Experts of a small language model.
Experts: 8 experts in each of 8 layers, 160 squared ReLU neurons an expert, 2 picks a token.
Below are experts of layer 5 (counted from 0) of a mixture-of-experts language model. Rows are named router (the router's row for the expert), up (a neuron's input weights, with its number) and show model dimensions 0-159. Each number is 500 + 40 x the weight over its row's rms, rounded and kept within 0 to 999. Numbers have three digits each.
Before each expert's rows: "mostly gets" lists some tokens that are sent to it at least half of the time; "gets" lists some tokens that make up at least twice as much of what it gets as of all text. This comes from a sample of Wikipedia text that the model never trained on. Tokens count by the router's weight.

# expert 2
mostly gets: "==", "===", ").", " ==", "),", "\""
gets: "\n", ".", " |", ",", " and", ")"
router:458517476467434508549498568517465452520555483592511518541493461471509513429473504459520544544558475574544537517473610428497462441459443424512556520425539462478568527468474537477527472486484505448518453450469506485583502473520495515524460468587558528534578480501463453523505571481525507507496492522491506403465452565506542529501439553540499478452502529476493447498488500453507491511490508452467581464399466447533504537558471467443535538480527478489528452490459485532486527509464482
up48:548536519469513423528483501455504475481517509566443485460428494460563493483433512462531541561448474528457469502461535480476497506507442500542469448475526528504456457523481438423525543516475450508426504543564518522583469484584609458529472530438478560546567484489512447492480610463508467479503502487436474512459463500482490518516528496552500505536630558444477484478518425473551540512504488472523509508477466486511564444464525532468463445495479509521399439516478516509510522451473504
up49:479546454485493474446476534514491430448527504496486522434544501491542485447473496481553456514492490538429549494533491520475447532436483429511537529490514406491485493454503534475543502517566496461448502546433538466558508557469573493588590516513561542465567460523462465506547563522444416522448401561465550497477466455485489434471513464464471504568481549470524448479558509514512516539528497517467511491463514516544484516530451567519473419519542493441510502422531536513465506561477567
up50:472429445538507497560562568482477473461553484494513514465524409494526554452469449500468520530522488493562447551419523430569507549461480552504492501475481536390504539485467483501515461471543468504495435464519498439455487549473534540484508445603494451500443532499482442464511443466514488441507436496525492472431509528431519451465516507447531531537498497450425495455476553514550535508404504541538478458478531526446537519507509421510548499499548549538490484506504428561539481496537439
up51:424491538552479469484547516509520453547461556504445443498402483553558507492539536467489496488456455470595389486518492462502496515461508483484455491548589506481450468464456524472487464463491452492525487416544491422428508501484448455493532482526551439439555483528473463494471550480476463467582592524433529500410527486496499553517467539492487460518509438492509508536533456537502515488499448542525506492506457468531567444499543476583488467477478476439551528551483495468441572504526499
up52:479395463471465479437493495489444492483429498500466488462481434501514518419560509494533493542496530628553489470492475568476522466567561524451446483516451536493528453421516511422518571434519486472507463523430487565469537478486469525504491465444486456476529511540505459488505579549480452496537522547532498460547480513469528460486542537467546457461544520442507487435465490492496453487574485480531475473483512464507557465386548520493490556545457486515453505493594485537483553525449519
up53:444422492389487512524622541511507505462404478463517501488472472522521467526507446538510583524468546565553520497522450511447536486489515493516533488439466482589425536493423449501460441475455544487426460468467526531504526555556530463533480474545543501416478558479518517489514521504549511423468521544524514530494477515500394487469493494505553505469534520458447517512453406473503553434515526492494505489511456542505540522472562465421491519481475522469446475496521508542460542451524508
up54:499486454519550467503493444498540451549515502571525490488501496526453478458520589466451531504462555525547494495435514469467519504507442515473443652454482493493561536443491412557480487583456489466464524419470525520582563437472434480440508471604486585528539508548488460524505540507483464454511417528478568469496464488478515497476495536493547502495498491521495459541522467474543500449480513549502516538462500522480490484449453448488525481504521547472522534453469588498480448506421470
up55:452482497478482541474434528514478487526511561524513497575520499485535490482485451503490494409515480507508558540471475466493475490555447475512568479476506424470528488482439471500546486544517508485449539502466508472561497573517459511421511456488409571548584480481541505584521500478425488511495465497481486381470546534426483465509460587555515510561601460453461488452513493613452483481457492435482554462467510486506467488441520441494520470538495435484529500519505487478417492478470471
up56:494484483538461488550557499527446519480495437440535543546502494431496432423535474486580575495531487589452465500519504524544495420543480534489471489441465474498447453478472481517517530535498572508488478579491490431451529489519516530551480477519577512470487565482491394526498500551582478493461451507455483458462442498473528445526586535554420478489468497475530456504507524471467466498501592496428549508494478550455525469529496467497477530536512452474558484421478487458536516404478475
up57:471496550424452562523442546523501556501494483502477492492503423473475487513534494560505537430567454394541568498431576478481479506551539482488478488449501407477549519487485511589532522528552565432482460492437486506474535476537505525444574474542470477510499515490446534431478488425496459570480479523436544462495406480461466533559507519491530465545600476527542467480546448508467457502509553463516512516464464505556529508489464452489452534490479496521482499518525510544477573556557495
up58:443472517504395468538406529508476454474541433499465495476553501515537498439538561505503471533473530522445499517483569448493506514514473485454514585521518474456522445427539495502486517537507508458476551397546441483545617480538478484515455495517534474540526533529474521477532493531477470490542540485478585535492530496570514588500539505481488571502452527446486500521416506486456474545551473501464522452432408514531560511551563511506505543484488485468483581519551507415488473467514461
up59:461502490445505470563441496541394497560454500478508500508436536455500500505507520509544511524538430507492460486487532509494447491605417523518454493476510418520600495479414547493536476521547475522435444476472466494518534481546479460542466508521546518457513408528454498431439527452502443496521537486511472489513515465453518499538473518509436473556495459479482558563494498501454490567572597463525545548397465477508501447510527555466459526496494560502495469516525532476464457537515419
up60:477433593521494517471467565480451449471507505534518533470551490500434536503469501535397434512473482515495505511491486443557494439465510444490542491474603443503575497460527455462494499498451454448536444503533484510452522499503452505481497470544507464596499520482463523487546439460546544413530442447464419451516478519466627469487466506471527430512457473457487492464512535502525509475491443424577489542465498489509480499520554504515564558525469531490502441464514512523483577550476535
up61:503592496548507528515498472572440536478451467496511513453537513478478502481509535473499430503546436507501439543493568528567523555523499466550510485473500507526529524543526543499444474450566501556455493525467460478428448499439504524497532511515495550504504437507472505477457408515515494501504536481479604558504474567514443470443493506516565540450442421582503534524491427426491477550500512433492593543456564480426518507551524497485566467475532519510495491469554552577492558557520491
up62:556493505470497502486513478554557482504525496472592487595542469467481523493539509494466545548551468482492506477496516548503451544528565455560526485482498587512513488388497573494540468442568511502522575452486522531529517471486540447534452479528467485459575557530516498476496489505405439504559480525544463476534552566383458525480508499472521501572472448401440438493518488500524502528502448500503546519518481509510418536510499618508490518490521489488562534553485496489494511482572522
up63:470482466498479479484446482430522535491558432491456447549510545441523461472519458499557568500509468538540511485508472593499546536419443421467518511454464470534524563478504512414525488435468560444420541462541538504581462439474447555551437544509584481488568479503523498497505481514526486538464484581490503536511479485572536562527444514480492539498513524421455473448506444539457527502588475526478471499523564453534472499544493488529520476534530467575511515525489482554527558518506470
up64:527495475395523562553511546570505473470518449552478505509492541504490534582460508485495580547519485583507428445450503496468491484419543392460533538495584533494480543464472515583559511599486526553493411498499509518482472508554494488482447466454552562509503503539481479507499493566496493423517478470450420473494488555464508461512482538453533477535483442485522480521478481507457490515532512483518476436450474518436531524441603472455496496474470552494496443430499501514548492470510474
up65:479579450519483517499483542467505518473511498544483414536447464528522468519522513475457560521486498500552558497516497398497545489493527474532552442566505572463493479542501514508464479531441522490494493500475537580483543544557483548525469439508499556448585431543419499559590496560548524496488453439477479435470453570504538545524529534617489533462488522525512492501476473455495464459494552498457531463475453456434514497419489450570453541484504495447576466507494518500523437534470490
up66:542449423522439518522524519458477505412540506583458466446504465584570480473501494534454571454466447489485488535523490533481511484483531494521597481486492501571498584502488490422538518510474426395518490482460511465476460551483433555538485484485520490483481458439454515511479468436526502494530544526454483456497535536474433446510494533593470458468507536504519528531426449537514510541481498470435543526479519477540526422485537544433550484487531527465547431469466564446518556524482529
up67:366426504438514483457484529403562484563501532486479446498475529491438537447464475455541463574421531578531522483493534527504500512476510443426554511516460468549495497531423545479503531465506517550493431465544504555530538485521459486528456513474517497557522505586560541579507440426528487546530510534580525519432552482467427504439464542487478486589450531481462465509494507485525549466485576523495527517518471490523547511533455479522493549517491487522479498464472527490443523506477493
up68:541447567408467489506546514421504479558556551482492511477536477494505451486567518479536456505469571515539497508491574472482494493499523501449513543574513449483555534499541547471473523453455497465550491523583445418554452503487508512464384527516540454486500555530496582403426430476469494488550532448549460440493504476518438513483504496449511531522440515487464474520531498462512472542523496513484501579419530521484449457449452510460440541531482507510563454527531500535532509437544491
up69:475473443501458488504492539457498491518619436621416551466447476479466547510499554538510533481486513515536494531498494449468480518463464527496483494492488502498495549518537555479536491539503493509508461524496522520473438505455489560507558560543495514543488505535463518492467480554534544586489432425471468468503575532586512516523457418475513475506470563423496473537517573416561502609525564486535575574481510524523553478499478482424486523507520528478481475458509530533520525502519413
up70:474503482526493503446494478474570415555498553494530466509547585455493535468579476510480519457388543504561494544485526422509493429481441525427570513467503526469592587493501510523574527471552504450540491539526507544480522453506426520487498524484577493452516491483480477444514519563510572490467490425447501461542479434532478530467531474527453519532502455526500448460444519510450568544546509514486490511523540523464490480492548532452575567483466571532423486491516516511484558533515518
up71:429468514534500561507432513458488494476498484485537539524516491562529513513482419518436463570522564520519560560498504431456466485521519517471524592467478493458494470558508504415462459470430497427489436563481460499497449517416462517535512429438461518572405503504459561572507467526566554477511471500458518489517483457556452460470414525525513513514476506479455481490511426505563454488520544499454473563498438479510494461521482463489584511495521469457500536436465439534468521519540522
up72:532441539499497484562478479464506448553481474563489504551493498503561509471483544529508486533510471424504572572502470475450492505487443496447519503514520512491501556497568452483533464506517485491599502504479485537469498457586523442487561511512571515432489431461443524502585471536563462444540561515492467444441523473506495463529521502446462538481543448551496472562509403501462485446495536549506587466405541511411492472442488508522554519472470479479570474541495538489445501506415526
up73:515578515507460501445512459446540489515431506537521483535527533428504497510490510515473458439484540514508559466552508543495538499483474529531553498422541574477552474512487515517542506450504457497554466502516432534539490512502559524483510514522442520537426450451438499434418508577540502488554524474513526529439492504560485514516518601477471531490517533528515494448505346460470487415429497453459546482546467524482506534539515467503598556536533565437489488457455456473536528478470516
up74:527513462521443499518540534411456512519537494507472479473443567498495501506465498487426532535531519459481492439480526557520508522495498464463528539432524548524411598400500568509493546520465455564503516462510543500464518494477559557501519496564506531409534434522455551472526532488484479443493539446436484494441493534466524511510475553558521486459472517427566394489501522460413513526511457444502452507504567552470464503516421496558496478487543543481487559553514519558505550459507463
up75:554522451525463527498477507485505585542522469513423480477426543492512407460468471476506509506438530468459501529514483546483449522473471444478527450483532460405495547522508485474543422495505474449542450491509513496461471493501459565408493440498610426510465544500459478527564486501502510527499429429471481465485537538431548425542521588522475575499464475459454438473513507441526526477411461530530481507482459484499523504510465522508464516480451533468562414543567470521498496456532497

# expert 7
mostly gets: " his", " was", " with", " had", " their", " are"
gets: " the", " of", " in", " to", " a", " was"
router:480517466481513468553479519517512497509504545488469538479542479457590496515572515561503557496470488555526559514447538494579441500507460488473551491474423514425526568532414495409532453423445525511503512477505469509493516608558431530499503573538507492495520535506423543520545499470446517462494513496438430507516496489443525497484472467503468566565472419514510505442497434423555527593517527498411527496483441492513484537502522501494559496580457511509540483526474492538527536535505455
up6:522490515431493536550529463443562555522528467470447561529493589495503550473485508489521472533485500495480520561399562520582430470505556462463468534480473403488475471529393482500488520505483578549512483508587512476565438526521516535531428463498494521493509525552505487531420537477456479491509540449501478524581522503521448554491507521497502601497593501539519529523529502491425479530465528502490545498540454499445452499544571509436488489453513492498498480470519461548508552471435554
up7:511410504477426543475516506534485594474559564566412537523519518511492508583541498500525555542571516489551471479484484471516459476546493471510437493500507505555451519440455480495456548463429534537431505559481466498476482550494471464489447549542473498530564528429424448495575503485496477495531526536438489519578474559446512499449516484496533506516547495483474525520471480484571469484549481500518475533560468516476570482457503465435558531597568443478496471498464456479491491469407530
up8:511496485497454489487487484565484563534511500478547547462535502502547471478560523517504533451471476510523479512529549551480461577541401515470518507492532461500490505498560481490510496476434549462564477460440472577556514522457512558510564525420430481453499527570447556527541494448553370527487498487492518499537526537498521508529532569526479468490508433606548450521567513479522502552534547494486496500464489478548494482438601420553505492472470508496503530500588490563509506556452443
up9:495510459463525559476428531573517522427500543593530457511457478507525558541476436504464501486463503501447505441492472442605548526433416552516524463529545525521567498507457497446506546502481464399498535508466452508508527518560434512483542453468526443433427503526466515533519455503514509486531523448456532530470461539559572487508481428515459442443502480494443453503444521471509493540412454452520523541535504554557522574527534517517508455474484468506484489516454546478438445517510512
up10:500510466499540458554556461528439457529527554524506584446490449575475552491521532490490555504568476520482511496507529473505507527486467518459525533485499476486543512588516436467521459488471478475497507502534486483507455554494528541448457535521469531460495478505492511602521473439468510414421530498482496429499626525462536484505459543480511462420526498581512526527519540492511512473517478472501614412407512492530568538519486521470563493531451472518463496479485366518535502472459483
up11:499401453572464563488594523555486445491474528481475520487525512446543461518495521542474559479529537537506476495522462502463523512517511520496501538579522510538502544580491549500545416423494554412486508508417510485479507482506466543495515447509471433460503551516515438445516542541478575462495426511464496496492488532444564417421521534514497429498511490489504457505503481523528515472509472552513476525493442571507486524571483446486538522558456430432452464434480542503473485475423567
up12:524541468449483488521576591587535455462532514523423496517485456447579438522489504575574502539477548513541513471524488514484461500504478482517462508439519506501536486426508521510486520535477512563459475477487484568453540554569488538479433548549441571470505488493467418515451491468432540486558546516518476414545468448493520528442427471521504522474517456525485525458462542485447548435440564474508527507495466557489521453500472457438514585416510474478449497499475534453505474524532540
up13:461442481477499500544471528524431519529476427478504528473545482527539573555515529534491464476541397522467518543476512505489478562491489526496482532508543544547550471585509499466483485447513499540517488500481515465396523514519494564575501465509464565540497561551545491503465460507509473455529485548475425550531463529459476499490488488493516476590472507441483532516475448549506525422423462450397504468429485417567434511490549479479512495582544443471477468497429438453529445526492468
up14:556559481516502528533527498449514512431525557519453475515421442517531479538491464432487534509486494563557429447524572493557463472448541414524501474459498510494415531476501522476535463424561505588563508460496523538596467494464449524520544501506532523457488498461515551513554479538508545556445530541517536555478452512430512558530452461504504547504472498554523547536434554429508467519457494493440458459466451495465497512444463538502539496496446466494501542416429478517546493526460452
up15:509546486529520425508545482490503520481468532413461517496485499542531487525425497547495541478495469421589518477520509519461415491445507484500469591469531473596579534555535432483574468500490512570568479408417500527498522485481455489559472496474497472479470446513555544497484488439508542503525559458468429435457549438494496531512514502487448512530454487504470514519520574462461552523460585475516492507460517449493403467526456504485506482544531464515493481553529434453444475458498470
up16:510596502486486429518558576524480512527512569544529463471531518520538532485467468546525522595546503513486498488465497480530478466478457490517550509473513526516571550570482566495485410502534460595531460508456555456481577492527462519501556481409517503532509497494476445469522463613422491508468459519524537502518461510500522483481560444475519501496505439491519522489488533514486450502521563515533429548528487486435506560509553469556456446496478526620484457509517561532496482477575428
up17:487497564498554508548540528481544554536397545509488507511510461491487455512525441520510607482581498591510458499554616495576493473547470458445514515423543510472528588642487478455509519509544493504521517480458537491482538494579542550507481499541541518503510461507526502510481543490499447531541506483517512541526455604485475541430492531514522525506471477534526487453484499511449467454498555532547556489498467488549509484520544495520511469476492472503570509608525486537508487499568558
up18:514517468528437468474564519512484552505433540556560442468514540456496549480538570561579501514567517522517538549500553408493456482483463470481582526536516518517473515521525540469494498423493440580442520457474445489540512488497462489444442577550518512559515502506477448484537516522464473481495491550488465513555358562530527442536464496504505559536492449421524472488526545478489543475459491508569481537517493462474520446483514524498435474464498501466528567550560431495470504474555476
up19:458493539476598581548533497514571498439469528467512493466576476476522477532511496537522535509514497502550482483495549493499416487464517470450452520449553472549524490542405497495458503529564440577516468435463526447471601566482471495462488516481524497526455497511497497522480535462536503518465510463463532452492512530532419439566490497494557535517546504575516508477570510555476463488470583556530493458467356482475509516540422487470540477499416517543536518546467479493454505493486495
up20:465506463447476532571464439535451500357553512529528471463508512482477483482408527548581472472528463498519432452481478522504532498520506528497535591542461512552536529531498560562422552522539575465529512506411522463515546515484470516517431483480519553504456476544497497508480507501562486516425487487468491456476469491518423516523465480508529414427504480480534449528488470549492468419504516432479487537542436469518469492528527436505492579523515525449456453482477527473442486487467569
up21:554459456423525508536530484516476492484483544466548491551479484495567577460521475494473512473494525487603548529583505481562514439489520578504487524459511529431541546567460552481443498481507515519422423472483500459554507416511471492511433478506572487505465538583490530581446495447483520553495511494460454459518493446487483454472497518467540516465514471492558502480512478550456497529461506509574492501467597482496471520516452628536490480485493548526510513445484464490517556588522561
up22:460440551470545436505542550454408457473516559495537505583577544482566485584508527521569542450511548501422482513427472505554490529481492489446516481523483484457546504541495531472436518489429470512533524457504441406512492496474489482560497529507490503538566548531476539544509551541388462486504521493485454531564535448495500500530524483466468461514533526532467464534475366537491475507490460509496558528533525526559553450551534474501533513525444527440481518530539535466529547505512455
up23:492548501512482491542526508605536404456494483554448473497530502578506472440509545499550501477482460505549452471498454448587475534498579522516555461570568536497576509484468507495476549447460545483535529537514466440476555455549514528436536477548439545545533469475466483516482520459479481523537461557423493532521512503521470477498503462548474434503530454491469546615443460463582461446554503453471521526542471468520462481564514516453491497505494546472453494486576540528468531493436475
up24:496522476522442530458522508548505447529490486532506474468509444452537435472559508490503444512514480486461458521551517421444427492501537473494440453492454405489499523522512445502496483409564500511405541501497497489497517494497497506463452440474488501475487495521495517472454475472462493407464598468499469535490504436483541527415479461473415568495515504521541563436408479524479505489483399506410495482458484415526520492508508548524542553536448481479426547451581514544481501519475474
up25:532493483533440527503469561472405464483506499543448435468490470487563513486455594555525522464473454503495501536532493469429480496517480521502528519474492419516482577515524484497473552498559566434482489519584470531502550574564532509563532487485423439441497543503480504435521488509503543492474524512476479531551425475481505485463523448501445527512419423591501549497415521445503483515577497512532505439546507482502518549529463542474532500576503528473441431539508480496432489440552516
up26:619494516541485391494473480504506556483551466517530493450561512544455540505449587498540559572451464477452477572492492457518606569431498483454495478471449469482491488462479525538520457568535457453481481480521456500543483522550541539484517584462462525464554479485547473488424492530488516543473555474484539509480544470495555510497529578510466515510489497536473497472465495573504466474405471469502468474478421562532528501515590481519492498443514571457490470505505477507455492511518423
up27:574460566530481492553454447558511416559500507518543504500508470549534491538466521534551548468422478550485448480564482525549432482529493558492518465452512499521492554534528508471396505512501535413536487520510511466470491478486407525484526476480533494495482470489551556493501529466559484481565470550427430523592510511484592525459474556505514487473510420498472456399586434523485517481495478548453548522507449458516495464550544474456522484527502515509489515543462515552541484435553532
up28:515502398538460513522478500581496474520528496461514479594442429469450472499439539541453465532523429476508537505556488502555509506529552587473511485538482471528479462539529543604510537471511473461504541508545522485546503491537422501502497469520539555469475476438486454455524556496461425522528441586531507503488516507502529462520448422525499502453435580445521517473491533441502482525555470483507531447530503501593487532501505515572494485516554517546514433467530543416486564503566455
up29:485517531490515476506501458585459478509501501512442493528523431452533480542462513487491447486491495487476540487477539432436457506506467464419507591546495444522468555601508503454533513517503500470558499585550562416484524583458426508418544519517484562542456533506528556555520529523434511517504496483524487532547448563483534529527564575517541563549489511524479504417476538423560510563536469433520558523497426520561524498462513527514514441558508521497492462518499510508459465459480490
up30:566495516524523482525500494582481532463498472595463531526446543521386437482503564596537485472464481444526455500507519432525457543501489464475449494500528508496519468474370501485404525508518502518500480553481493510493461467506473497508486507522489459545467482428493544539503515570494457520513414451455468506467536517518525377495534489498526477449548483467502518496487480563509431438460478525491505468461416452432417526544544455505513482485473527486479542395509528449503514505484491
up31:446523505537465557480485485566444589514502571501532556492505476547468461484531546493556540479456456453575476474451462539503486443470499497560470507525485482423568519596471531491444469420529523540482401430466507524470457560559505505482425507505543499531475532440482500553546448514526540469512547498467553525455511541517503494513548424471447457472490537547577480517520471486493444553478526426514460384493452491515475502529543464467490569492496550549489541485507464507492434500495479
up32:551481497437475497458476573497556449547498530459500506437439445478504594450509477467482554506448483487434512485437480472543458451417549410520585453480417437518430536484407521546498517563462496576502495528455546489559458458536530571518507510561470491485506478516496466478561535447499525487516480488497460457509587478416578519502450459500537557448475471535497511565510488485538481468464542466526483468459477471467441479513466488506464514495511500445477479494440516515552530469516538
up33:460509481496534512498495488570523554423491484447523480536470470508417510587528502516505521537512555591543399481527481531620492543513474516543448444505519592430493485499494455464555520478493516468521462477461476516472569539452502479499444550532491457612558468446513434541465523460496511474521461510506505466447509514519441516448508394500484445483474509483442470534598528545490497514550534542436478467502469486538467454437518503506531455559473465491507494526512467472500480547509439

# expert 6
mostly gets: "|", " (", "–", "-", "=", " /"
gets: " |", "-", "|", " (", ":", "–"
router:463531490479455482512394491469521476507525542562534451496500433533595476445490554546459532524500526504539535530499538451557501471475477523453523464504470551481540459434525487474480405523511526537518485515439468532476534447544470540629463486468551563502501573521495457519525526432481502485466478480500385519464475444487532493503490553477449500536474518512473544546517417502500466518478548502431485504434507486522452478441527443463489454444459529473520544588520449559473535469541437
up42:477469463526516388523457527512514522468485573494515484497470474541497475480387512466444522580508499531552525578455516488567448475487494491511523438576469497482466489509470532527567467537490453450582472479444537522461521494447531476518465445500537537472503464539534601515497510498561447515524519499448453508403544538467525473510456498438563446553479543486509573526540519485500422481434482443505473475562502532503461470480505503516468513574527431506517543402490457560533463499490496
up43:475469435471548479492461508600508522505488512484573526525512458460535535471488558448510499452462446525453524416537530563515523492542514541441524464465463511501512514476441473480475504514516487446455544571522498479482458474548574434556436523550504504472475533520526471454479544471448535559513506533455442558494469427444508576460533543508421508543449489416489422520496452432479553547523464449492547550507528440525506488407501458545575555461555505521485532510520528552493462460506523
up44:513501502520474512486521493475527520521515464518508457506417549525585499521519443540438541513436516442482426541459536444479508444439520388388552489492434478475513496550512456478570468491509542473522517535485460471397496467389456497539543480524487461453506514479460503415527558464519462518485493505441485427469512486545504521506543477507481569526455502540490554458576471550445527501559498446504559527472521494482551510475475486590467524493551497527499535465497476476547553544564512
up45:467553434527468499428545466501620573500492491496456545477458503502500548459589554535516453474508506568581429473470497515520480488528577558482447429455484529466561440480548480546564544440537543546488503517472531553575441581513513601519511526501537491540499531526501491512499501459502516481452524526494486484494447483487528511531516501525496489459507523583453556518426506534415478541516535473448532513484507505458448470436517445509520519481463468484547526540481498596495549508545525
up46:446468561502453522531482459529517556477508579527539528473441517494521521465451539537458523453599433604473510513522580529431513583516514511543453551492513471490499470539494525504575485512472513457505506530480513480441512450527527492552477443534553490427449513500517518439447524519489556473551543458509524504406482491530539453489499510455436567510460472509531406487472473550508533507482475474510501535497522462580440485451542521485511470461481601491448508492560486582483562427504479
up47:534565467541552480508526467457573467421551522510467542437510393498557498450542475541523453497527461487508520505489492516437549515521433451522507503494530547501520549452408455453491478533514522561445453446484474466502527516437554497476552524414591498531443490487471573477517498469532441513431534531480545541501468534535487458487497520497468542492505539502482529568500484468462514486525549431494435516469426494472525474471409454493449478520484545439562564541446548494552489505524431
up48:504525510436525519470400561484534470521503490525539512496429533593542504503464476515432486600474516431461562496518476520486483484533461562503519470494528452494475532471529510486550467455407595442501529496515535526586513557494496492525481516480534559486527478457510524479478545510466490542559589482522515513552504532528503459498540528509488503530493443511515496545476504628526471505492506462432585455444522492497506504480482435507551501568452506542532437515503453619472434464456507
up49:392539503450526483453498531446496433526535594510550564512470547513496441481507478515545482496471520597541529474470458472503509511476489566464499503490451499483544488487491465527487487549471546489518523513469503519438545522557510513509479490531378467553515559560538445468455495453536491416511518492501529483576508518596476524409550493466462529487460546509459454551480474493495566494524519452508442496502563503500580590488485469480542440499526439455462531491570548488460442515448462
up50:514440494537570499536483522494428525520452531481550557513535555450529538536504494465460440507502483560507484588501493469486474485478540531446493420493479478460424569441483523502446476567557506538568509470494431477537510555543488564509538558402521523496433469543497533482470504475509541540471496546552461512506585520553536495521558532434489480531499530489493497449479465498456455445371479506437452535477540470406477496506447552528515530568456480468548531513478556519510506478470478
up51:515519461459524484477556570456488523613584536563427515522463455526524450466535442442486576497522491485518496518568499497467441473409534493465502490545529466550510545496492455500572471493541532522478492472527446439490463532570558503548532537479615503457434532555495516441413531506471498536522500501519475530580537489480497571503549545493486478570548620541514426527498487512515455505530522492516524458475535501456559487500499519508555534459462491463477507437472530525490503506479518
up52:487557456533509508420514447558540437480501519481478482478485514508503438469616550509493520522506510517509502582433460496514495444501514486489515459450465484487472542383480444495496467442490483515494488573546533420497456483410514528506489581475538448509512471520486444474541532498469530489431494438498447511556491480513521496513548494508468533449506470467467428620409538484421434469490495519523502452538504548532492490535550491533567488449442488490478523519459476580492541521574468
up53:475517502461446525469541526462473462535468530568498493515494514522589476434518557495468495480469446442509404473431520438612469514549540542490454513527489471485525542493586565473546468477497457503491442494416570464470508484480528495504521512462541552514508541555561559583571517516494488545552529497497484524482468522481515611508483506510495483502525537489453463466469527449472460510503461461511559584559523471502478487491490538542420542497536535587584536560527502552468490468540506
up54:540530549536485515489447506457424511529520490513478510569467482442564582491464505521551507512535532444488482505445477468505475556488483482508458487475502470478548495405491515454499406442452539421493499470511539521578470488564600519479565502421480525499546543484482499520472459474475439470504465462524447576449461454586543512536465531430455514439486542455555452497487523509549465515548541553440572525422538516470460555468508518496481494523524493549438508526517475522453480426467529
up55:466555519472454499397466509492543559536475572486491599504511506558467475466519555482498566506518490489532530551531536519489505530488442432537537526507486492466443448436496494450488493450428456506512532541516593500468486555607528546587451464510503442486485505453490465493578478520507467534486551513505515494487453507462468472521498462446463481554528551496544501517490482515472509540464492469402470524458381556444461535493477493562523440457505521527510449465514482512474537490445598
up56:479580585420445445504534543483487444520462487438524448468486532488525502479512478505545497567450508527554541475453447526447510543507500491466426487517489455580449554491508539521522425443552517503541454525500499526563422562437487419542419496521454546553531548530525456507502529473524425531528419502489438516502417439537489437466507556535466507486472498535500446495508523461510418510489481515477574487452517510579516507483526498549460521444482465524540469574496482507497493535469464
up57:522463484554467468465526572455468457552547531544507496571436509525538490602468563487529525465492498479460528543493541467575449477470542570479523453506482493520551564471458486426511506520494523495521482488443442489432413485467553496493446530432444576475466572516611519568504473493493551509505496504447498491513431473542468487492508483580545463522614537499473502513544515508505504505459492514479466548455513575480484510566471497479453521568529524467493435532457541495471533466549547
up58:495578463552464481439489460442544502530489531560531527533506505419507512408473526494490535486520459494458523517513446517492536522506547514559504541521521504489565494551470538462483505523507530472524524508565529512428419549543453545499405454577531495591522543435478449528504517547510488481462470530496477501523515505442529429460481547514519439523558497538488566554483428488502514464489503474461464488532500557569519451432431561486519461463526544517490462498543410506423509597497438
up59:460502479426485486509443447515472500454588469551512519460547434428518497499577522544464488529569544443484534474460536493552536519567501520512489535466555501560466547447578450462518516526508545510538526519448490560511535529506389536542485515515444483456509440525467542496452458477501513535531480503446543511562484502540524476464527521586586469523469488550527502504526534503457467560531589535468503492436501535514487567435468474520499488471482480473485504495510402514534503626531534
up60:532511484533465477479514497423600468490452596564469480476427429517453612518434557493452482523493444566444506510503487473540569449541461527517527449521458562432532448474488454496533564490544488469523426557493480526482533502495470519496543434489523554506548535520480473531526513436480460537461539520468490541476479481577479509466526440553395469487519532434493428558476480520480493529514493527503539448542490539569496524527511529494428530493451510479499510537449455493438502472502459
up61:457466523461502511585472549447549537431457513527584497546473489498502486447488490540489522525479515404526550554537556455547442523448537505481523427456492486471480470459516532472513457461487509548472530439527427555477428535552495499462537466479402495513468487473431569554582504573488519552554453520543533544494555433533511491551530557476456543497434529497494557468463503457465537534553526484450534456435527451549522498466484527460575577490468472505544499489513514505497499475488548
up62:455500545530523552494495479464529449555471505534551493563463449503527474564545395506481470444515403482525467512517563469500516490494488528504522481478505463520556530508507438521472529469565435429526455553547508558450517418491450478480525461479511475501575548565500555558526467527501563461535549466503588574478514512514499493542527511484463484486455509528386508525513444517424395539491509487446544486517497505543470519512486581490517547502572510537487444547463477557496479437536499
up63:431493492470471525501498472511537487533486453454602460473398530486479560535516515549518484425484569508539444507469496520504524432510490516551478559483409449521521476505488493481452531498443467512561454460461545554494557512481545555444503508474458455419448492561475518534543562526504569504534482499464527455486477549565475536559505492495449415516441483498447459587505513476471547476521506542449447512491456428550424524536564438518490511495470562448492458501470535572522468502504507
up64:490475472548439398474462565563536511477544517486525432476505534452550486513573519538460471520506500463476533508489509488474475488501511491469456526507535426578524507475576480530475514531489461576531528519545489472448445563523494472440433564526409472533468522575459443463510526475476473477446505440482442558526494478526572509484493572427476441571493457467534535462518499543504491504449489515475481427496470473514532509532597557524447582526482529450484552503493473486582518545446491
up65:469467513397527622525470547457457473514461488561487457578484437529491519486492534512457467463523477451504543394534526508512371478476501511527492560477514466483474514499541538506508460477522432491479574450492522521472475474507474525498558501467607553574538551506545466475531498485557508510546472496469602563550454506511531503509510531487535552477515556476489487509480516426498461458536495506456494517444444530478489521401490482481512530467462525481443450536471476499499579556543525
up66:545464554513476466474505510497534560438485535545467492547425483480547495565471471472520470562448449539496556460555503424537554424514511455517508479447540449483515477538533472522472542514492556539518572503490529493506498460504501459523449451466597428478457515506501475481490474474480548422501482568456456436491522467603539495537500425467505425448506407464553505594511504493451503450491458511508498375515502492538490462489553410525569536478509489509526531524502481495506483506462491
up67:529439504442519501534446435465484419504458473542613417565532476497513482509523478493446508497484495548477590563500540470475459436529530518465534559531503524524501500413505531539482480430518545471563496505468535482526497449553476533507595500488515520546498492506526496492554578472485501463501501474442390510546497439550436453435497537428461537507449538479510491465517540454428442499500473528436552452434488513446545487496509469549547538530552476491483502496503480470457501496570550
up68:466461561487504499535491470518477460515556535600455393505426509526519520533470483422525504456428519476432490596507458437575536544522473525394513537519444532553550538498540481524501458513475505478546501481456450483490481575509467507494387507525537521485497537471512487513564533512469465433453532482508502459532490546507547520491542488485479530539558565491382524520507449488445505426528499475496505506495475497521552484450576515474494547569534499533482444448472490472479501559462510
up69:551534516560501518532465485503515525515558501571474491505448482464423497485459502486436411513570511537487532448499505513516495547549538512526490489480442496511550513457516555615456512464443403538447576522533440520502503542516511462454457507466562479522501462450591518526455523483502517495497510490494508441497491517505489539457559372523497519415533534516487493521491450523447458494523458462444497513558532498533507548462550477574562538489434463520526441571474483426546456535467539